Below are experts of layer 2 (counted from 0) of a mixture-of-experts language model. Rows are named router (the router's row for the expert), gate (a neuron's input weights, with its number), up (a neuron's input weights, with its number), down (a neuron's output weights, with its number) and show model dimensions 0-127. Each number is 500 + 40 x the weight over its row's rms, rounded and kept within 0 to 999. Numbers have three digits each.
Before each expert's rows: "comes after" lists some tokens at least twice as common just before its tokens as in all text. This comes from a sample of Wikipedia text that the model never trained on. Tokens count by the router's weight.

# expert 47
comes after: "-", " a", "|", " was", ":", "=="
router:434522506536451565455556542447516471527454460494505469481541468591476528474450531447523548497526481537512428498473496562546482488517488464436551466466474591491505545509578437481553532465442492571525508480519531493415506520534482554484472521558474516467472450555552546535497540513552505463559511466572489454515550444460471536496469466488563401467468484463511474497524538482481433487560
gate0:507479573537454558535531520461542499564485457412512499486459474526502537491520392466463481540573532479460521508546444567489535523475402529437427507469443513588539530505460491533520465515448572494526503488540543513528476536449497509543473464476428502526472486513539545645569515530570461518514455499501519448502529446491545502496486517496511473491488538498519484444534480551531515491533
up0:514476486516500509495483521494469585503442572465629497468503469493552490554480501498483488473451519548509455477472383514526481477504514578495510462491466468451443445496440476528486520527466561452524445498544574567467515515477539520540580413507523413469510416488517457547456518496463501497503501488520502455486489472528477509500476478524517397547482548499525532484517576516496583461559
down0:508518471506561505466531469441575506464538432519495511543503494502535458501512506545478492456544551508501482474553503525464559587438626495541526559547568525488456573546530542556495432488528488509459442551505516482535426458494482486540459471474499458522490457442418479512528508466545463460385533550489494502474508527451484451486509466475475597487497442533462524486471448516516547479459
gate1:502528550503492511430458549485417458479532466538487508473462486514503475529478501472403480515454489509452484572530508511527538560431465498416499494513507440457467429495533467510619496568450468546477500516480513508445527513530483457488431542604566495574559444573491533533456554428539493472452524551507527484441535415497522507470466486463481516489486563536510522507523478510486473533513
up1:477561514554509490540530475558511524505475472463575526565511499549512521496487529533566449519544495529508502525430528451504450489505498485592472461522469481518511516557445489434376554431510509468522466496529448465545470561487504456534527491431469503456529589459518478475600427516489515480540585464511468488576521522512461486492541438540456511506483407475462524510446547500485545482511
down1:492507414517444442495515450420522527546489582538444464488519491540537482488527503462535573552519534473578527436500456459437476462484561433495528447520537583512562564562460538463504522475586497482470506459463574496543553553484531506482496490450461556478407498476495510494492457493450489548557452451537507522515471508543493471520480511510523548589463426494478445526480488476476509482519
gate2:526498466545436564529478464491513504568500442521551470554527520418486558465535515447433507495511476535536503530474440484502508538503489526460491431421484502522499573447508530476506561481483510518533463427547497573450550527503558530496459463520538512461446435497493545529536501560550496455549437470461533494500517437503542512476530503593450512509581492479543428423480584474473437517538
up2:510512463551518568518469531480473541505525518528482461512539534460500453523536532517492476489470452492496518514471476498388517377531496553459541482463495486408477523469478589561550501453483557473523528467515536432486479504500452524529559475477550565504514499498552466514589464448513496470467570461528562531514525472514496479517542538502386511488500546459459467509388478469509564437484
down2:466499530517530455501502512471488455481525391488442534426493455541491596508442474476585541456544558520558449475549487469606473567547493464515547505538473444500530427555486471468527458502520448480507568509498466523578480505479448528545466522483498602521510484508454529499504495510467471505553467464506485448538468450522533600469499474512547500429524444510502536499543460460497517455504
gate3:461478482490428530544451535432519517522527484456448535501542488472503491515480540447503521525443471528539454494473541568433488465499422576456489433479586536417503543460458491524493509461555497492547516414516553509441560571529520486535440463458502525549500529494516565540494519463510497546486586480490499467541442486500536488516570461523453444511451492489502483436444533564580472453471
up3:433490452431475480433526503480451503549539542489527553580528478519547513534549493543531437503501499534478510464549471550430501448540486513459499483393502495528503505463568489468497471503568541516545582483491496561478504496507556496540442505485445483504458494540487424426483424450529550513494433498517500430564466535506437553462436489593496539485539576495538476488476467551503527458507
down3:441536521521477522551406470597420510431520509517475452492515494509409501489494522550418482488492504537535495501419500465489537516445488541501489492553598490505579487492574453549445533532493513524511415487465448525502471486552480447508498506481453505593562510524469471536524497520479520501597563582486520460539502479502447493513511426497451490558517425485540511476471510505523493511464
gate4:490422557519515493507549504445504476516549464554420519507470556492521539458525522519456595546540479484527542541456526440537500505492447497441513517471532447487544504454431487545504499526495520535504521492577540532456469457460481495482469431528423480440525497556453505560552455527515482582540523506544485574480511493412500545442422495450477445504441612492511529482508467554476498517515
up4:459525517438517438540490499465453519461524497433500530459504581510485514462491536476464527475460457444451529522567600587500442474560466490425536504532501493518468544540497468510500458451492522463532519483485550563529529472528469410482473448492552410483450534532520518488580512409509479517487524479504427518504533483465523526566484458483516443543476513478583468533467463489436522409485
down4:445540526567434566451490495477480514506529505535496460506454510495513501431457534550527528524479535537547441463472484441485517535543471497503547468436485456564423531552485526467434536572537500530433496533554501431516486526394566501477485556532439541487499538538458466488443496541451506445495545497421493513483499525536448489498443544516452535543457533592520471478495515484496474575574
gate5:471503479498459516485497505490545493524489500544520573536488521512553534498501498457480486445452463556507547558485438458594488557523557595487493514469563476544471443458497489450522561498467516576540533558617490478530482500517553404490499461439513482489468458557482589497438561422488517443478482469485474443524453523472488526536502492551481392475511481494480445513523478510513482502562
up5:465552442463440463484511505487526573584519436498469558529492509486486519533485499483439524471493488575507565561475487466547442533503482517529443472535583464512534504546470494382463489457495549571533545497591461516529524469507557454474553512431546483520467563588494552451449501451440549435509458457531492459460523496490489556554484457494522475517498478504470502525540493456490435483515
down5:446531487488533400502541447477523521501511486559485561492557566463527563420466494514416446465488505503447498552424479420520476561438470462493543497487476444588512443447531476469535539539509484480503504528502389581534539430504565491482435523533534529531481539486517513480502560538574488531495467521461522548538504487526505515519474478504486460526537515496521499493493405572500454492519
gate6:452522490501465512571557548484505538457509465602520477515556534511446543515494506412556538492555454503550460521518460521430493525484568539459490501460422589506472540455458503533426526520524461455567449516485569473510509551533488532481550425479418568516467502478512473596548495530517511494524442430536532530532467492512514480456476515445541475482488481523465564464507459498520473563522
up6:482525480460533423458523526504467511566516607501420515502528515448501482437542474594489508533532498504493509456529483598501516461573487455520498518447471421500454529512551462437571454448518510521452566505505483467505551493487431484509515536458463504531503527463477507473570499531472530552509481524475508439498533516489406542562537485526451515492510491539518463496493502407531630517514
down6:512522496540379562559507458482512470505500378456518497429534516491445513497494511464481471505477404499521529533513522456540530559471565515544516475502547510481553431416525566481497512461507481529514449489524500541530485461541559464499513468547505473522500530592545506531532556544452462465485514420501480559522545423529521545433554477511524444463482514509482428477519498550481437477524
gate7:500487523472453531467488499503568523529490472539508508571474464469556574527507491485502504505422468526504468490514447454539554446488547499475483438478513509583464491538472542418500489468452401586453482460481551460466493541562557582532517482525525530509444506506471461567522496483486507478575443436448548448470497531453571443453493440472531439444467469462534470441491528474484527554532
up7:487502532449492484493544530487530508504483375500470482522488467474520496502452459429491475502466563555464463555529465463485552490482545568469501470459564490533490451434482513456529470459563473499474424478485536483476471497435609463526461555527484552540472497450444426506565474469505493518529448477521555440422461484495534496443483486538446450397491457481559424496502506504517553537493
down7:546458443556564524527471467553502513451480494482523472521544502517473531506516521478604477506497509487512460513533415497519394471485509567402524573488503473476491537520521487512448443506485491449514508493501399512503486493544547520583535485554515414505448539506488571497506485442499486454481474507511453540555501524423518543519559558496496485477564468504464542475377498560544446488498
gate8:536600522471405487492526497491457502486468456536494553458442506516450582535512563433497534478425456563559589523568449528506453498549454521497467510503477491526457460448449524444491450517498561488523527495519549517508502502547483483538454477538535500462463439533554509497552471414539520586511485485456471509504506446484501572420457552533528472485497565533429526451471532473511505500498
up8:497489476518523546506446467466570482522613444523491439551548529415555462480473515496510499486471474464444480436487526412509481516496462498466542502503551567461572470553479416532549509508491509583541464497447449569515529554531488495491506511541481453493504481570503550461508549563501492451519442524474486493541486535432559539522561520514527520582473452525498553518494459545494452421478
down8:495558556478476512503605530510473523540467556430534504510529529542482474475540521514500477533515495538495418558443477490551501537468514456532427438506511480454475493470411489474463504544493550518520516518501526410380543518408448543495499507507533600457542542549493514508512458469512502486516503576482490507538439503509399499555489553464492466456498546487460498558513518443440521530476
gate9:562516504524519529511432584494474521584537466529447490536492453507513512490482467462457454470588491468564516474489483535491435462495502426472500510496523531479506418489498441512493455514439480530572530540518442494427471503566480515512529459406475524460461490563543470453465462466495503481423585477435454564471525417477511472475498497508515426441539516465499433487456519524566534503544
up9:504440520543547515598484463484563502480500473555514515446487514528511438512525523556573467398526559514479458452502532497489484485541537494497412542479531523486521472456525440441538525440523509496544553474522503462421509535481520477409596473476418513492478509434508498508482495586536474500484491502509539494535500572572530502505446512512503533506528488515493462618513506428578529510514
down9:516573566516493513553496470516438481517485445460539505534539598515559507573507482447517512514467475506548497525547460552481453563438470491498524466503439548440484496477455489537513460559501509511487470489490457518556477492555492562493446486541562464513537493521534478559509576413413513455477528507515518531552455445574479575472549452480505466450445532431431492468472515457529472476429
gate10:552486481470464534524541496506397514494508517507531491523498484447552503408476517560469509438512507541454542525466520479587500510542604503496502492452493509498514562618511519461512471482495532515522528435478503462464506489505557505453552432560526513518495469532521512593499596438491523418483535476491569563470429515457535508498444426537540509497553502545485536524504526476540518469566
up10:598529556421513565489462553510464516551540542523494463544549517532443498430469470488503563406502462519508484454463495497453492522540555566485494426512504541412490542480550488529430474566496494508552493454520554513486490457579490494541543495496539452504495542521526508494515563485471511485523531481441472498457512526523493439495443507533562453475570507556519441559534448502514399554497
down10:494544499436553492503475502505492437506524496522504424462476507498529448525538497483529481529501531500433426563562498463470474535514447451567478515545532524587494486505458542494500451441563464530543556506479519537514490542431504486585547439503475532494479466491531355478480527427541584538429468476457492498521473538527492504495536524505457468522501547434558583502469473573480469525471
gate11:482472481594453473478533488468391466481548510537519521464474532575541547521531497486502487555471428546541502544468445518574508464436491467487521451459486421530452510529504548530531452476577486475492565533497560494516524486502467530501457480526525501473447505594492505584475529473495476532488491569488559479555468489562537482448521402509502416503476497564485545466496528424483489550528
up11:462531494469395429475555467525491457583533555480435506514483572537545515574465491407480552520508459524509503431495513531485499515470500501444427474481488387492491529549545536504478438444528558436459540501535527509477506493510530450497504460501553507481453503490591533521451498532546544500447484539507510480559529552595494515549447486526519528543539520527492502433551519503442545495507
down11:485521473449597508544416532454479551504584537425487472473466527547483469502507435505507511472478450522454511556520538518493563475455533504509477439419509544609543473476478508502411510532533490536508548457464552537605468452420539510497473523497518515517573529488420449472506486492524489477477497535501523528517529465431538454509542482467474487483437531535545530488465497586522505452470
gate12:526479431502484488533482534432443550473489425453504477495491528527447494506454420523457499485486433435493475531543558511572471453502422486423479490465540546437427509518428511451557464460519489496467480405513517518453538507538500551545458497505436516504498450530482515440526464534525461492574489487522478491441575494468566501488522423488495475465528584470493478538536501559493494539589
up12:516497478517455492472483542496541501497510525507470541430466490478424393497524549484481500567520542514531424431446525463476477486440478527495456536547453525544483598468481504555477468451604508497520452544497486515501512501536495470482521488473464514415440498469443475471464444572483580546495485478547522531551579548492475510489424539455458495518529482489556527552438457549553541440486
down12:479520450518478532477526487527473483507516447468525489509509529510600607439455495496463530448483463543453549590508470618460517520447432453498554459496555514436484475476482503484463503532470539507514506490517538549494471460452522427478480513510499530628551453525579506502532473447498397495481468519506469503496423453454492515494525446556557523482493539563466535496537487516508477519535
gate13:486459491492562506465523436444500490469538497567424515484461471509541514523413489508477513507558436445572475463522492536535522456528449483412499562477514529456492439407461525568443455522414517446516539544524474547517501486458502465419509551526488530531502499506432511523502496496545488511553511465467421499607496512450505537487422441474528492512563508469471539532538478431496543503519
up13:429492538457511466494546396502457529523561456509553555526431483447554490481413483467517456422551527438470587516544503471528465468502494511489497463450516592496545508451463461508511491519469553493539485520543539473541501547542487502505433534395523528590511533483559482494479501484468434454484527512583456475507510469477497521474482537575484530539538484463440537535478484564452524499492
down13:505507478484464542478483587503456536460559551456506528497523479468517482473470522481512562483421497520508565498494441463487510456395494460495513478521523522497424528525555493539519445530529475413552621489462499534483514581518474534545443449535516421497453532534452456461486537457524516525468492563503460520414553503486481448536512471551442452505555513523564572480492549463523502471545
gate14:477563504506437472464591478561488546480555547500514531513505498462479535519485492462456559458474547454480505472476531565515483427475486526517552575412491525392496544465480513470604433547452452513501518466478515489462524495497546469455524524500462504446456531536514487562453533510524523496447451524519497510474442564506534502507539499518469465439459576446471566467479572520417516526554
up14:492525429485447458550483543501469552472490561543458532476475453498516488538442497535527473536464499478503496481525500499466444580502392437517527553514556441405495533462553467567517551490450492544521559548578489489478535492596429489498444550461505540480466566526464465442549472514522467491523489472464506498546502479405490449469560542467501468536482443476513501443553458524508471539492
down14:480575522493448522477456461509498550467511554512600465474523482507455521513528471476454486531461546481519461536529493492589543476538513513510511503513466562470456487571472530476470522436436491475602460543407522548472551411437542553436505530463470487428539478519454493523556564490440436516464441454499504489483489487554498522491471462508476528561508489481524518501444558522523491512606
gate15:500507473468533545510476417508497539549458460493607499529495549585483490449476522519501517488444494496513509504522494524569452528489605525500456515489522611484463492509548482521522549573492484482486503513560484560503498475549454467492436540556535459512466497500485496545591509450476444488534473434460459554546449483457548506515410479482504407435483496519479539459491555422503458515539
up15:452461539444496542559497548470539508557486475431490523514529559588516418494532503406465455511429514523458505520518464453480470532522542531441513544443542583509511514504484504538570459501512464462477456486538492516519468476594473538498456495486481419512518507537505426589492525529563463516514495447561562503524486540514504461532511496486590425501509505533513567431577502473514477514535
down15:449504480420482474475541517420550464462530548437543545518569542573570513456471511444527484450532528452484506483463513463490438502474494542491468458512549585494508475505521387515457531535576483462525610556496517464427508502465486471495463458548573502517531508494510496464517510493507486477558468464433505488519491451515549511460470469488457516480512515579437534567454556522552495557500
gate16:501558566521450521467563471453536487540463591528484475482528460497491485517590526539542524496493531526568574547558533469470510519511484537503472446512514423413505441526534493556526525523489478446531452466550512544501464581579502481526508568550522572494464440434580489482544504563503584518515454484460520488407565481479488472520502504510529447472493527474454529486529555510474473481509
up16:498433507469448500431430490515530473473603513524546516504515567538466516575501459541498523544579495520568493581472466498484510483467471456547540507543526491481497482570508479460471447483527533486479526472520410498606531426540522538518506577524557496460490434567542553563516454510470473544506549531482545505491502447512525479522513498482472464551506594565471508455510492512445458550535
down16:486463477469539474492517439521511573444455506469445527563494433433466526574495534487453453525444511495469508495493613481528486532519484638464437472482513538571461526420501507539502521466546472506468535542501508485529453534455528520501461484453502566477467542498493442403506509510520481556503489474455598526419505556504447521470499535482522543505517474422523545523529520532529541484496
gate17:500590519605445487468477477503434476544480470499481536468504510516513544474528526455514534465447496597518495407497517541548465485442537470525491573484501509482489493515459429522528471575531446499558448486430442496493441520552531512475593497515510493491439432544425573552544527471521513440505451477449557478541469480511479519502474490527505442479550527468561451544515532522471459532449
up17:512556539576483456509470471517454423503463456463535495473537481424512497478535487456473510506519510570521535436497496459504502568441513539575489511472459492488503431521429441546476510527557457575523529456451494496497479494537546518526539466517540491571504512510416487505486515545463627451569378519456491481468499495511496544527483516454486486491555498502531501595445503544505468564468
down17:490482473454442476483550470491513469520494525486520453492536457562510473457496608540461478539424496520510485546516500526447493489510467504501445501438478507438515562489617562481468524460458566507506536498458494503467555515482516475512481561564438478529543474489510501492465550488524489431477508538553464451570423463504433533604532504492519566457511444540511513468589562474521511422472
gate18:514592471435477543476502574499518523544421492455503518535429528481539520496470521417521516496458521497476476490579529522528539471526484508378515505485518555577501567466550516571489536510403487582487500430510493544503531518476534467483574519496521496503471424504524531547452528508553441574530420466502528422466529443456519498517471479516452488484520501472558490530553499534515470521508
up18:470534485469546443562472505546497458440515493556518460559493509500431465528427499537440477493560527497544549524474463507479500459520513527567510483516495462431572442552449447418570514548528516500530431566537490534500482506520435483477480463499490481481562561531549439458579429489501500494499579563494466470507520522539489438480474476484536489492506542424479534476423534435501554439467
down18:593440514505488531501531480497509491479508529419507454459524488513561491482555524469472510504479474459483542506460439427472500503487582457596476547506543425498552502518517522450509503475435439506513518532526564514505471489554472533533517533488489457485470482508506553463510453557454613444504530577467529525525558517564520525495459434492484455452522483555470528489471460509448495369567
gate19:526496503497492504501520544533540450544514469417429505485481474587497570479487484497443528545484461539413421510558520457509537486510481599449488443471515456495514509474513526461525530461512500402499479569481589577437513464530471508532409541543543473540482435506492482570496517542506466496498433531502560497524520420490452539444461500510520462548466474525506432523556453495461501513484
up19:547523450484482484447527503491553450500502525545581488475461442474552436522544567466540515436531515476540501487502438518492460498482552493514495586532463582557477440484493507520430412538535527466540501419473496516543466462511492536495512535469427510507491516513580485488453463431519503536506479521500453590489526636474550467551496539484486506465540455452449499517471519478429498457527
down19:483495530557511558491520532510467545494494477502532490530570472517490485517461495572484478503478552445521541572481510542507414470425469496439489509431504543504568482490449470456503546492517416479432494487502449495463537476536460496507584433559436563470553448564518463552457453469462454494482554579488515446523466559490495483436500429526545583543490542487484527458536544544500519449538
gate20:537529538458419516490535464522500501472455478469546475531486561523441491499493552516515513499490483511523446502587493558444479475483426515401525455480482567502545537468486486477587429508505550494521552462557501581488559530557529526547447591477446432490495522530442542488449580520507463434501508491508475443435543458483537469542494459523528487485523554567504491450539522506426480527514
up20:529529479544474546497530632534452530485483528537482515462440469520476495540509540492504466485473500474453513569533505431500447516477570530508524507541506453496523470544493503422468546464530490533446462448513481604529479531540552530531597454483467475497563408547507485477507460513564527528557473506540487548508468526468476520509423479564438438549504460440475517566474470570521497445484
down20:458538507464565506470468456476549508489464518526531432507525526536472538436457449496459495481541508500470451459466543503452549461435473508434489496498532473438529550468531501500529454549561433543537573532557470430450500455499431496465560518430475514578511564452525492542505518540439464497542517478482520505425493533501490544490508509429541595477523461629502487495551560519508521521497
gate21:486516531543461534487457539420469427647511523491583485483509494551531415485497528540515501494537549508544478523535443521535514536456566522521462526500513474518510464532498447515470448504463509477515456447452526524466474519559450515519464499483514566556482463509418471544453516473548524449515442576463478507488509476414453502501528470488493413547523508554506530445429529477420462538519
up21:593495544547518522445450488457479523463462534549526542561519456493515452490458482493477512519468543490548508458463439463471466514498482435504466442515446503435523555429576413578471508554485547498587461459542505457535502488541527476510523546433530486566525505530470507550574489424444520473480503478475493524480513468540435536531497435471514461485472529468434485549524489511496507504381
down21:524624471501506480522566520467524512494483499511550488456493479493459461481408498488517453461479489468488529510518490528486590454489532519511517464477521459451527525479543531481495497385431523565436528521515409515555529534537509440510470490559453520544546517489529472482452504496532380550474469483503477495473483444556509581505516511556495535542522499491575498473404470540509539445567
gate22:497481426510385567529464497499484460535584474470494506535555572572461458527553519493505499501538473418490476469488526499500482382486496526445396484465493559491510442511535498442591468520473496514482540502584563524483492507427504517528506506599520481511503521580538520496459528497524493497498462505542490499507480460519491524511445475479537524490499501543458489554470531492429414470560
up22:532493493481506531476431448523533489447465482492466444529477486514458516495470485517562444567583561515494477454484502528509521526470480483493573621448429503488547497530508478532438473486478405547515431503468483486462570499459537457455506471517429498477463484488467558529529480477521553535433517508529476448556532486519455530495465544470458495489589445487512617525519488491604480514478
down22:515525434523485476530500540450523486507490466500515487490469544497536530532539492512577494472393494472485480476474457565451503502516483532510492441560536520421525493397465532502515477544479551431513457499480503512496452421557477568457504525550520518542476465540544444455578411535462491526514474501456502525531454591494557479533609481513526485482447559550545516552478543452435475477477
gate23:468497485504465570552424601511527481501478432539550523508531483557532501485537533491484490487441368522505489448521485527529470452596551495578535510554493473494542464429483532472480514469521497569511540538514502551479443562537525511470532507481517482482489436459469578455520483471496533482539457405546393525554479481453506564508563507483524478480494510487438511536505534484498492455464
up23:570471559428462528477561506462507486460502451617506576495516527523495467495430568493462453473554548536497488547575472412471457469458489513470523524496450527502505491456478453567506460542460465541438441530490560551495552453465482467495521494514547535492512532565475461473452533552546481496530555556591439505444477530520499468440505526485504493575538473507514505523541475459433494514478
down23:441446507567544446447524527490496541504481507455503483440489539447552556494485515479484531470531611478492522433499437535480507526466488571477525472457592555481540484505498459435368475473507494497477473518518509433463428508498504531531587554482535538561553486466485481477490519463486493508458454472562619487528504537529531533497471491476511403531529469512542495461530516511504457522541
gate24:495535469523473514485555487440502532519501544495527521469547509506507547530517440457369494483511485567445486456490529491470368493488549538430545530481520508436484478415491443481488480461518505485526424579503560534435481546563553483419539484543506486487539584553491555471520463497530470472516534465545507515470490451478509521465468453527531431500479492434527518569532486555463474510524
up24:534471505448569500501506478522499485551542540411489458399551458541511512527519545465434565525535493531562548472480526531446522594497465459415517523492493505434464554499504570503494508566482496456553557505569558478500466470566526486510496520547470484517521496529541519506491456478533517504558465586491489516516430553499499539526512539538443454490440486477491504456488390551553444538474
down24:515538445538443459411524495520522484544504543542511472525502527493522470521501454509510440548469480539476385493494558517509500462541508490448485508591547485552506429485555496501433498413476471545532477526457504499453462483419545498515544424512586534559553515535493416476459442511532488502529551507505481497517523452539483523437516457474481523585500570505473546492513547456484493433576
gate25:483448449488497538488515552453458466502493473508427473519493567527527520547450485430513471547525481553478445503520557559581500486493480564424467562427584532475483477490579548511521440544427486522457555493532502553477504539526569506540449481561521500518481446510474505493525451490518467547545503462536541525460542450441538548481429473462587433503488559509522524459500572525505515538475
up25:476543570515547499522454492451524482432462472555484466504465493565493451410541494457539469462506419494554585565435476475482536498487542522485563448529416425514496482526454532542507516499537511509523479521536512421517476480466498468433510562507519460472563476527525503569502547523501472468545428525497514510531519468522454449491626509505454486478450432494516448497508445454459440492473
down25:452466481492480524546386506569494497508435499527505464525592478482525526430529441441506586518494539513534559508468448495495511509525558437562454474516502434504477485494489544552521459489538510489477491480453521428515501565562555601502541509452481513478559483477524523446465476547504471554465462479513491477539496527518467466514474452491476513444538569437430428576545502514473556467549
gate26:538532542481482502462549523517445460536577399498462483531536561542520521488521516541471522465487451513558510539348535529547481518504541495493469528457505531499492518507502502434524441534407512546567504433519480471487484496513504440508490526544427519532467532584472551524492503439530465431493457555487437490452552489545498472490472487528529432519493525492458461431499462545429484552540
up26:471579520476447449510449469573501486445493423416475483479499514586501472552571519531456525507513476586456487486408513498465572483516473475545537546539455554501445550518470511464521523523579421525519514457547535448513478505515482513454571472460521495572490511504490513466515479455514565479478510490488509487448563530497583406530465508475523471475542454501533517529534465511423471555514
down26:466517496552538441506525532459531458499518546491488441525501469542516457494428520495519476464488480461514503512585523492531443505529481525557501389483484546523556526436530462571466600542514492544503458495410477554568542463579498475563517476496457471424486442513496520510480427513531512517556556488541478517543467485480435570441402442487461531495489547532539501499474554458501479485488
gate27:479497507503519542505493500463530488529452468495471544539539532489485556487504474529485532474480594475502460470510470486477469556529583445488522582514584497423478498471467483453521541412460483510521523492531482530436487518465561483433467516481509416545466517440441618488447527529523495514503500460573490490515513547455443540528416425527469497544547541486573505488512528477598438531505
up27:494448467470524533502441516477492529509497476469509550472504600528490517445443558505530586408460500535527453484565477525457523458449465516483586515456525558529529544526504563538522511472468391451451549499552509507507517466524533511541536456484513465469514517594567498459497507503437523509618477449563531509480495513504496405502500541503465447535524507512498476420521538482502503490558
down27:521470501488504492451560564524544572529449434563490448565491437459528505475564501480519448537549481456455476491493514484525478536517529515485490514511549472489484448531538465509464526484529551527543548528501541517544436535526527508448521472456503454533393485471485473475564447423467492416549522522504522479475496579494492528515433420449483563460456536565560527514514477589410512461488
gate28:506449520445454546427491545498506498567461492517522527499457498477506531427528468481456491499469494474512430519433511498547572480535505469432474539488574449485597528504549590502494485562475530519470466462555490545451576456475423552465465518510537499440517479603526500519555565561451537449521532493475491551459443489551527483524515468479533477436426507505506505489504473496568452548509
up28:482444418535490519466485544440443482508505509458506509587544499552523531494508521562473549481507479505573403510523481576417522504514464576492498456452532495571472485546470495508513506564569481451494465472534494489496492483500453505512467481493483468421505551559498454526500436454492454449464484585505512547512551492555464463512439556492611469478491591554477525461454519500496459515542
down28:470529538475481447483545502521486533420548502574500523443527457461542527532554473526579402533544497482478496509497537467585545512525456460482523544517516540516566523433488390486497522433478483485544531494468455474564448499496532450524511442525440513527525427442539522460496503493483612527542516529498560459505497520483534425473469444513510528478496474435517467567494445518474519547451
gate29:527517473479405567468551509498490457544464410489563572587518501450560564496499467517528504511501490522509513498502417480461450472491525504489573486494492544507471522543465495543501442506558498594491493484450486489503474497516546607479486384525526512465481466520553480544508532528488494507504474485502537561436522496483494486434473452452501464484473516452403487460530513462426468405508
up29:444513489566528519544513445452509493524548510535474500565484515482443445544498537527405443447556548549450507451458566541576509484554511497498487533480495475523511544408555532530524517444432462521577545531571551493521459435513507510547483512559493514494491439521501493483543424490489483557529560508470478505540556462482494451544557539538475510432482557525529454497484528574498477425478
down29:493542503449512479514542499506501459492546484537518488460487540476425587496445495503517582546522525484448508518503419414458502518603481493496496484585458467517500525528475560486491548521505526494433484532461520486551479553524497472478536492513503502507477524562470518537437518514427552529516411456509606442458510444471499479452516499511511423515501496498487559491544471440380529543576
gate30:464515425435499544514637532487562521549461563498431509504506452572530516466487544531454478511484391422531471417530498535527523477514469503498487459484537496536485460477435405532514533537457500570524538492476505471469508474529547534453507517507509518508524507507496467541479476475510452490504511492449510441525530413507485571493529501499525417462454410475503543523524534559508573534492
up30:505440560474594483416427507433482497453518496503553445405496500529517459531501508472519518509541496499474603550484496549518511469479512510495427454510465468458533549469556482514480574558491532534491540395478498516585510521496521479567515476500573458491460476532498554482531541495432523568457480571536504509552505517485491476500425484529492527477481452503489445438468516526551447529434
down30:493555505499460544484501495538580458447512572511494550537543501465443472577482560516496534460467442434483476475553485431443524473523447480533506460501593475515456542548448511536541449508566513519474486513539462476495486467484485505471433513518472431475568478479454387543497502476504472520526495396481528494492499490534470576529560557493530533571485553508481522502578510500430498442538
gate31:441472536557478506484517486492494470506494444421409538530573519544471491533446490444502508489477475506503451490462524464496501486449459530409469556512550517545520568520526485529571503470447498577504479551611488513443490510526472507474490443551512447473511500535559538536563487450551500528510474439567519433489521484531535534521466511445570365449459492513506471513519528560514479483524
up31:414485497456459535457508467498473502481555442437418514531544471588504442507477543467524519464476476519435437502525505444532539509526433452485515518504529463500460559516486439532516548512453489552510531545615443515470539486460462482458435469519500485453479529483492591538541550468496502541478485482497536420491549490541534519539493493494568381441433549451537492494513494538510485524482
down31:574508479507519494495475463558538475496518481521502542510494523470525417525509482558504429471454528532438443550470515487463534488490479525581559465480460550503448513444504462578488483546503549506444492504537480506545562495419477501545429456531550539505444497467534469462566503433457568487496536509517438432518559486533476465581533503550546472485583453412519434518477464463502545544472
gate32:466447516473518508536564464516485501550478526444479462476538515503521484525530452529528479425533517536585466521487538521537541451549499436507553514402497524493528530582436472478505499562507499545548528519442544446510473492515463561468565509583512511547531506608489466477537495587422490472561471458488458493462483460513550498514472474479566476535521520494480463548494499581474607535490
up32:527549524535472467452497509462521551505472524460452498542463607515486502556480487468469419514493536413505478396454511555447426462540527488476432499503495489499471571490512459495495548526468523481476508532517497473442444517571455499502478354543563437476453458521531511530464537519528541517463542468525481498498554475500512522510551544593518490558528563555505563479497475474510499545498
down32:467572476533498466577469462463545510454549522484488416494548539508517452478450454496494565506553519453581562471500495422499521569493421515483558504422538465552498451470506555464474461533506527492484468517501495481571460457429550466512427536481417525515574512477542478518477499452497453455513488503567563539471476560534522455517493494516484556487535450473462537561466481539577479481520
gate33:437526480524441515531491505532531478534451456503475445498593497459453494488487525508545479448482499516507430560503507508513563469451447530407535531487502544506448494493575508440497510465528526488515520574541554505454482490435528574436488489512465519464506459490524557467481470500543403459523495485581548530539529463576557558449490523445551384502442485494480487537484523511527418515485
up33:455510482503528510553511473554564498445536571522488430519553458510510436484413513521494529487494518590517499518469477549602592519446471569453499473501456642484452535506505455459521501488537540521517533572489570483434512543501529513470447505510485475518473519481503477485505481439441462501510480476549482478525451564571516574503496518467517451497467501461531436477518511486449444526448
down33:509523586501430506410533454498464480531520522572508468572485514453491411532479574538497507412476466498549464512487521510523530542503436460608510551480473513498439396475511407521487542501538461526407480438532480553506522490462569515531490565505498471519513478521488536465500526570550484482454514575482533487473473558540479443492484478562486481546499479487510539481464534460519477492484
gate34:447540510486460573476497630439453500546537467476516455489433506418544544533465424466524517513528515470513490492504552502488479460515528582469406529536518564522443497479540525483518512496484466491521419447534478503501416536538487536439500525452478543454429527503557452494523538479500442510526455409565468525435479450481510511564442486519541482515465510523471492516481564465541514517520
up34:529538485488496508543543606528385496559477507509537442568521508443568527504525380493476376501495474509520498527393539529552461510516513524529499515514532479469485500568514477508498475540508513518590498453490506489458425495520471524453544523508525540500516493499578454479531556396496511560502529488510538554479526503482535535534487492505525493572446528537477522505489507543445565497491
down34:514528496491474495482393459522562497458568580564529620442514458470510490488454473558534555541464571546524430527493507476548469500481466498489528499525463500579530499526574462515552581525480402541459478439437476496484569481521539467500458486486442510518513499470449528443445483553509450491546501477530431510544506507521517452507427475486503496496502456506482458525506450497575525501519
gate35:480586516536529493497458506462482497569510496494502447527546474535502497541510452564452558477516524546524468533485515471509517538536509527414451603495486517503509468526484409504486477574516492427525473438510507380549515469505544499477576511530459520522472522496513593526533529480514552478472527493547426552542448457466559478436480461439557494497466543530531521521530545582549488531448
up35:526481458502545503505508462451535455496459523535502495439483496387464544479490505500482455581427518560455515487476530523486418492498476485622563498507474448483521532488499481473510531431510507461438520503467461474486482516578516538506509458541539433475506491513574497491522489470523539474464520465492517545525580546535427495468511506601509516448537457599435486499479472427495553418485
down35:521499492454458590573510455489493483558584477513529463496469524495481423478493485550520545530552489511492500529500524510534506580467570465376527449523488454510489472443513568547563464474482512544512518569537460535521521508452541472456423496542501448494522539477468419511441449503492470525508548474489564566534503484490500525522542480481521475426426447472549438480497584474443491503486